From a checkpoint of a small mixture-of-experts model trained on Wikipedia.
Experts: 64 experts in each of 10 layers, 80 SwiGLU neurons an expert, 2 picks a token, a softmax router, a shared expert of 64 neurons.
Training: a variant of Muon for the experts, 487M tokens.
Below are experts of layer 6 (counted from 0) of a mixture-of-experts language model. Rows are named router (the router's row for the expert), gate (a neuron's input weights, with its number), up (a neuron's input weights, with its number) and show model dimensions 0-191. Each number is 500 + 50 x the weight over its row's rms, rounded and kept within 0 to 999. Numbers have three digits each.
Before each expert's rows: a language model's description of what the expert responds to. This comes from a sample of Wikipedia text that the model never trained on.

# expert 51
What it handles: Commas, often merged with word endings like s, or ed,, closing a clause or list item in running prose, plus is and are.
router:495576514451556575494517464417510522575521463448600441526548596508566506493483501510527473513472453452451466433520534355567464528456541452565524548577515421511541454608471409556541473444488560483412477466595448484432446467452518532534521469503526460527416535403533434411425544513521552516428562527459542434514463429508516555476562508549467569478523532485477449526504465493486452392453528551485512525515476507525603503533457463545417527514500406463595432522457366590554536519473575458477520519506455566462494493553445471446491528513418516568538548501478415487516416452455428430
gate1:392460439403488539574456550644468534500493565486515492473463513487464495533465532486434458537528472401581492481521542454446543457541469471585365424419438358426480469472494542494553522507483462402475597437565559426509511477502443485540503596516446451483462481485552415583505578568609536485551441485593493465534517481524502438525596465518477493483446480452547440540494528535550410456510459581497475489490574471399484541462495510493486495448509487483600502499551527494412469473536488491526487494536583400511427552535490584530538460538548539477522445475494543492495382457444505483
up1:404439410408518579583474563583525575534525536489478576508501554436504573521464535491459519527492546401530453507588569419438574452544457540572476490403491416429517480480487518480540558493461451421505536466502594469528485463525451450550517565552403409419455516466561381560477572561581524482559472504555531439457551523508505465532596481562510536485443511495535450539515484520506486439547488527440484449521603425453505469543529466533575526448519494514460494469550452534479464521497473483552480496586555407568403532540537601507556444550545518463571453466510565517452389437460516502
gate2:435443481536605512533454568489455429466536503543508599470493511478492474513517497489509488598522519533501555449559465515418477472338465420575520512552530562448406523316533493532449476525502564543590531503462456510462407452598489569459499416407445427463529406437503605492515588497519499376513481541464417564503541537467441446543451553474503498381410495510545565469499494514563461560503496496479532493489579489486483502582464447477524427463497491461466569519493518489522585514506487521577473559438612513558537554483468536470521525500554563542573505479541507477492460495524540460
up2:511506529400521466507537492593534468558484528475488495400498559531554403493507478484472479471487493628597479464461414452440500489448481474579474476481612531422463463425416457542390469513545473484556424460524583508524480495545486553508565479469481470483512521475439520493495560475598457441483475468418557461449524402484425437505494631510507457544425509538476481432506560515488493491583496455472510528437401561502457541471623471525487426495471530473542472484544490478469500476383461526493458489526526510455503463456371375456492536434582408553514488564573448517417465417433544505
gate3:527503513604528592469427482486506472519455593469491544506455475437546468499503427503403499454427477531447517519475552545495543592414519484600461537538515575514506447467433554411466462478437504446417402513503493539468489477532474534471376563543459554506551484510455518521467465479491502473488599397398505517541508435494541438531464555479543482495421423498509548520481564426537548486549558438533559521421501509611556567475477458470387476526454560575577454422444605563432531468487566563415461517476438496459594510514537525457579467552548425452506467525410471493458562462435534499
up3:515442446501456511453516610499599598499474584514434534555453492477567454463428463584373541506556518493400455530505509538449551563583522442556539599495588522523582546465555542484583476465457565454419511470452488537513535539487508515581487530555463491524444460414553460465473486417429486484505467509437498469508594425536443509562534513523466509509459540534522559483518486463493557544510587498467549424434430544515578488477541560413501384539557590493493560517499556498508583569519468514463471504474389469520525522477641480582519522518570525489466528439513527495513611403512460540
gate4:525551514573470573477550503521548526551523579522477524546510488458513527509510491548603553543460518470550435510515487466408553570511474521531596588543507493529514489447386487419477509528537547535540459445493495458462468499561458514551386531469486433427440448517482430369537493576608480501489579429476531520495454510480497527548517531471594512490482430540555431502471499473437550509537451516518532451455562371494470510470535524503553527431580467498492521442642475543429393547468618421533423518562535381468509538542615400420518496489546478512584563491429466511542510499466533520
up4:531580545491514472540485514584512488514473453540490432535430488434483608420467510494526542487438483445537454474528513504417489607594494492504491655519524459451456453377433468388521493463503498509514491455472539511511484549496432470502399491569501442415485478495511443372533528584566488532505486459488519557481371592487513537586531443547574577557510500556530454433450545400462542466566504491513503489549464397451510522412477507463503543492557444578475522457635493521502503547419552480470424487511543474532474603494557520493482560556497451482563517435452511465576518552410486535
gate5:463555533462526597598540458524476447486504590492464468529387459481566462575527465422418481487451484547523555561514492524579420504451521436413425484465527467528483488537526500489493469559471594526530425487467447573506609465494457518478555433471446462543450544535427472503518581504432455536492485537512511458510514552568571475508528546428471579483498465479505370507456504471532434475502526422538511450537378414537423491559498494481440473567476541567490547513484554483438521540615456537521471491496449549515647523515522590525456510513455561517437546576566404425423480563539491618
up5:604506473593467420425537482478536520563529377486542523519537517493473564422423542554556449599589488444471423478463454516534565497585492554488560545473444581471548548487459552512549510443467406504474566459562481372541411505498555481524449551529593546511567529495568480536444422488508591455469477462490484565500517427403456479474476418577533442518529567544517501496475463491476539525498515568510468576536563598527558518503491472499588516490487501478516535509512452525532470520396508458505534556509476507446376500457471425572576479445550468470517431390423537521527528511425483387

# expert 14
What it handles: Indefinite article a or an, and sentence-initial The, This, His, after is or a comma, e.g. is a settlement, Later, a post-storm.
router:439484433548566428460523467532441418458553485534392477577541495499495470465483467518543486557556465520425412418491466497514461581418450501447454521409580561449514494584533498480556500455526462511537538465483500455565530493538505385464544505535563499429464447566524446543506513509557510624490438521511425454552501478431549496484421470560425433472394476469497590578488528449486497533587524502446564434535471522528527498543513561526526452462574527598569421541497568636606493573511510532507496554549475492606539569462596453586530460480467493572507492478481549508508449423498421507
gate0:390492436569504457524496484468534545443571454503432504498463594535422497427573478520532509465522517481438432497439496477477499514534465465484475523460575452484508526522548600529610420585425497485540550441448509494412454534440384484484622566539511481492575554468453391402517478468549455543461483437438430562567464446481547587467486487478554529442488536501535540533456479519529487482451588450456466576558556462612457593491608488470495443461557572475512462465461503530471447389516575520409429528469453418449508478565568475493408534484538556550464480544491526518452551508481468464
up0:531479420524445467540515524464417525458583523525377472576453543484576519484518525446501472419525497421478470498445434534499502509548528520493525503476502516464526567522499482501522496478438512493480570527461548417520563560459555517553555573432486485627546621448374400393546405504441553485543510503451495505447512417523577527410414534538447500443519500559462476410517365537500481528443521429435515543499530469614553521471544589555503453434517452484476472477449644492418489522466539499516543523460509467562556559530498469478445562439487626478482526467441571509534546503486517486
gate1:507392422433507451451507505549503547507561430532404399463419475429531419439508408502459563450393423519436362504577470451585503517444496425582550503550501498461551511454470449519477483492515549417461508486526514466553517553556544532607463497520527522579624539553518512480501536503462463497456463457536503546429544471461560456570490533524511530491486490550487455484619530503555545584494481518456490544537465473513482626462494505538490491461464496447522526472440514551418494458485432559553480533518501425532487573468514494386488502449455579386433531444442541617563562435485509469
up1:449480482374514378448512453491519435410586457576532399480485515483481473456547489462495515504425417477473464513537546504515386508453424426492545559510506462459606503445422494511517546506555514516487522502532519514548475580527537536538497463518583550587529589492531526488489568568499425529464496502558525610551484460370602438467512538541545447519495539496493513475561557484539448538540418497430458519529545451523405602430505435531473561534460519440526501490445452543502588447448378472595512456517545445564497504508563472444512496496503493612369520474412527518543527454456501506
gate2:446486559535578555484419512532452452460456529565488529486521539437505496449492536449499509525468505468566435431477585528451556448478464495463411494526532448463531373561479527514478388573465502419485475438539546473517511498550469554549505473445532458421525477426525516452470506543471455576491527529540497460442473504526453473577563573426537498550526442470571521542496521555475428503502483572463532586527469482573581459409548525437477517498512604457450423398450523549394467532532522448442477489525557507506499496564502492462499350359559444526579494453458518534408435467487402638
up2:471500519450433435436523521509494534560501456582397553480391474479543557451603572469555489570492539479555468493448521470450606494498455430587585478558463632508475480449461501465521362508536562470447526614441473406560525434433531459525492446501510554483458538401484507492554527503418524455484506490504438487522421485461459496553490479472530561492429394562490491447467451516469486512495412380406493542562554446531525476602604571514497490456536500485474504430420527526504552400458500531554520468509496499427510523569497413484532519419494493514514547494539490418464401536513485467
gate3:462520468569541427551525479534484429346521548456596462550507541532524556501505515480456455497573474526439557478525440505484521476452565551454526455479438566518440416518486461494562430511474536525498507516471515381596578574395498522510490501461589523527551472519436505498450546546450516524432447414433537540608538540430447448532495503569484462447454408589404460489540557633507541515585424471481474474546515460578527448522513537443518537574576504530451411492541483520446455394514505450464492495481499516513595505472445401433516452611538536438535517547497502484476516494575524576
up3:532570515467473511431450411495499549464459508480405435465492476493513478528550543449512524563590475475445507434440619485616595543559597533456510420458560478577401536488533483419428547550516552519472535508492467473510502471582487461568526535553569458431551453474505492551491456376563458456456454427565487452455481510505499486523470439473532541511601555416558464508438502523548505449497580558475379447490563476393485453498453572493528442537421440443509526508417623492574565548484457556435498521488465485580520513469522588524509498486494591408500440501485508468517429494529548462
gate4:489544391496459501592510478531480479428570503448389447440427522453543542505501529493499522446577472572472423465506452497527567580487511449455477464564556509554482489560550473558512412556533542468459551438495516500572509491468490448491454442540516531483578545548452441547449528417530504450431479371507432581512593577607546529477455589613611541457468559530500507489455543577627463452430500511464524442467501515471476490435487624486527558482495497427431501436495568498548562534461479499507514511428466468461553500418466503435491518492470517474447540526452441639440498507553491423
up4:446508454574419481560488517464405476447512502521497451563425456522507551529474536467443484489546461542481502461454473424405537485508475506446502451544603558554493504540508562535541416495596537448431441561517485447596545469441419514468510437462553474463495537522465455526470512479560503444482463413486471614553603558556481501523438579535580546456478585585472573487449639626566482508507503522418513453548472507496527425393457599487574575570484499443458516461547617470542516510404502435490457507477509482437579469503513416484525518518480434460523557465491464550464464497484431443

# expert 41
What it handles: Commas after towns, counties and states, in or of before places, and infobox field names like Country:, Location:, Date of birth:.
router:550450569465487586479461445357451463535497438520591447566501563512536527457505537521491497532499468449433559447516524415527548406555482461545505494491473494459422481569510427472579463528543547477491504542591390393506428538375501546569529546571484465499452526468563483420419510562499493534513529461492514435513508492500512452563495399418550478546576566476445439493544461487470491414521504524529472490581529555513579549575477504514539469464415456497575419498459489622554513526540494529448493455539406580510477551577475445455535583510494455406471516472447471467513385411506451489
gate1:460383536527544448535423388540405470513423430578509516476505493492418462490616496503429480439559470519499510531486547470418441419539467466588437521470511522468444487427437389444439445497497531408456512543537487481556496509529428421463579518528554543467541511533532593503491578518554593566440508411481490601523549469515474522506554503429504512517588454485530526428567501455595503423457542543520595484519494489521588579537529484500519451432472516484576543428444460463440445571466515518504429465479489448530600560520567467529494470451486434459485417508545533481531436437543460585
up1:502505512469559586510528448528429486506517513530521527477434412380428520429520525488502513449510425475490498475551551495432475437543605551508512522551486401432603478491520488468426501485521578466436505481538510491436468507525541495377597377562530632491541444398551471522543537540450531506473531430430508495523486385499551443403496495544475526509546596529489565557514455520528535474403459493555604509534493540514492561477495494480427480460465509480412485497405442405525459502453545482463561474455536523437556499438555432481604487501445593530561568544475402496473487561444483541
gate2:481530508577427543538562454443642467505491508540511583499417451485460471464468536492385453479475481480456465432417512494544548444550487554543559454607465492454496520508466415547528584493544475463533478502494559458558545397521631436500430465541478458475455412490520538469562473436540495471510527459410444464455518589580539454445530553482488504585524523482571481442439638440564518522491470443467492517497563456519485517515473478542413432555463538516488491569457450480529417538561566547425498438507503413545555575510477365420548406478503477530539483419458484541540540498559496492
up2:443478518481536511446512476480557483576486555423575421497445491527472541546531527443382396454505497534520538430501517505411504413478554515512440561544534476465578511561551470583539521446500463477599550535510517458514482330467504519570556453505505548563412437504486546499461436394495645500472506487464534498516506564595503452507567548469545502467539504536463515399492538505485527539538429490464527557377536462555488468559427557507557396540508511444476482445511433447470520464561482499419564468542480406487585556652505442516531491522536503563571517518492520518434513428527546505
gate3:504488531424424457449448480551514480441569480499511578534546519505574413574509478477454552507463600568450541454564480463576526484490599474434465465479520394537525528490554489465430523589531526618547449492496457540418463474475520512550617490594482484574442551457500567495570521457507447500443576484651435470446492525426502512546459507571503491452583514467419506494429522552593504523508489448501447461530509452562547493530518482528597447492538487478523523522568529484519510479472463617524526463525572420531444475453580419531502539497497411610618613489480448498535458500445527525
up3:581528479615392517472535536440500624575530513572558523524525489553555587517544507496535456561506450421465465510450499489503529485450538505499528477464481538459508483544434489535497517533498525478509531553511519441471495446481355478448375460533456520481454585455624487423494450563508476408473541442452459597480501464536491514471572524474495564514479415478528484422574412482528536539485544590533528579429530544516502429496482387401475488605514589477437476459446448526421526539514608550522441529475525476514565587479510609530483432441599515538482528511474513520525445499412469507
gate4:440541464523510499476575496534429442477525541499613544434563532496568419554561435510446526491513481551470533487532525471490405491472502537500468524556539589540499449580500537521448451504504516522495502493418532596497512557536557460507601484460454467625457446495456520535487535474486552545415437503462489487456518427637422518420542517454417441484527444520457609548538571563600478547466488468499574478471558507391465500508515443539528483466506466377538478484415419433521425444548463482465481471407536469520475468473522425570604491521467440559498547537464396462581437538487460594
up4:426502495411437542514428521618543484435443534480427462475500475422496555442537526402574530456471444526494459516495561538476560591467470497479447483503501491503609538415529485470571538512458436514535502469598439445472484463465486440447462485476543585457503522555483567531573454487517545389539445477559529535583442470383580522536446470601506478552406445542483480479377479585456519448521515486512559468487521500573444495491499530517468498516459507597479484529550542498541579500481503514553486513449523454354490548513414527489396463504483578557585511433558554487435602566565490523
gate5:531495436600546552390552406464546535430506512540544507445480434501498500510481554503400492587547465602493528487526441565476514473476425464433562552549489579485419537513543423440496486500589560482547487536538443479497383418527442537581432548494564434495455508414518517398529428456416434456509551479510476435520449541530534480427466362411516519430595474461529505501508460528520506559429465524537584457529439452493518473435430471413462518463482591448463511421478536493489551373460458529513511504469548416488517537427505456454438403502506479487475532545455509563484480538474483534
up5:491526536588491492457589445535504483434506512514453479574527492554561429467532456495439535521531433438459496486546457468575448439486466495380537561495493484490447589461505484473450550603571602467458519488528541538510487447478398403475548454500517459457502493446414505469526502478488472446495534513518380435568475529443514423558450491474600537508447479577489503427603414460540576442466417480622636467481414487453441541455453486489491510448555463478592437427425529484471479519416492507457471560572517524469536460476454398481518476552611444506519563514473464567473448482515560510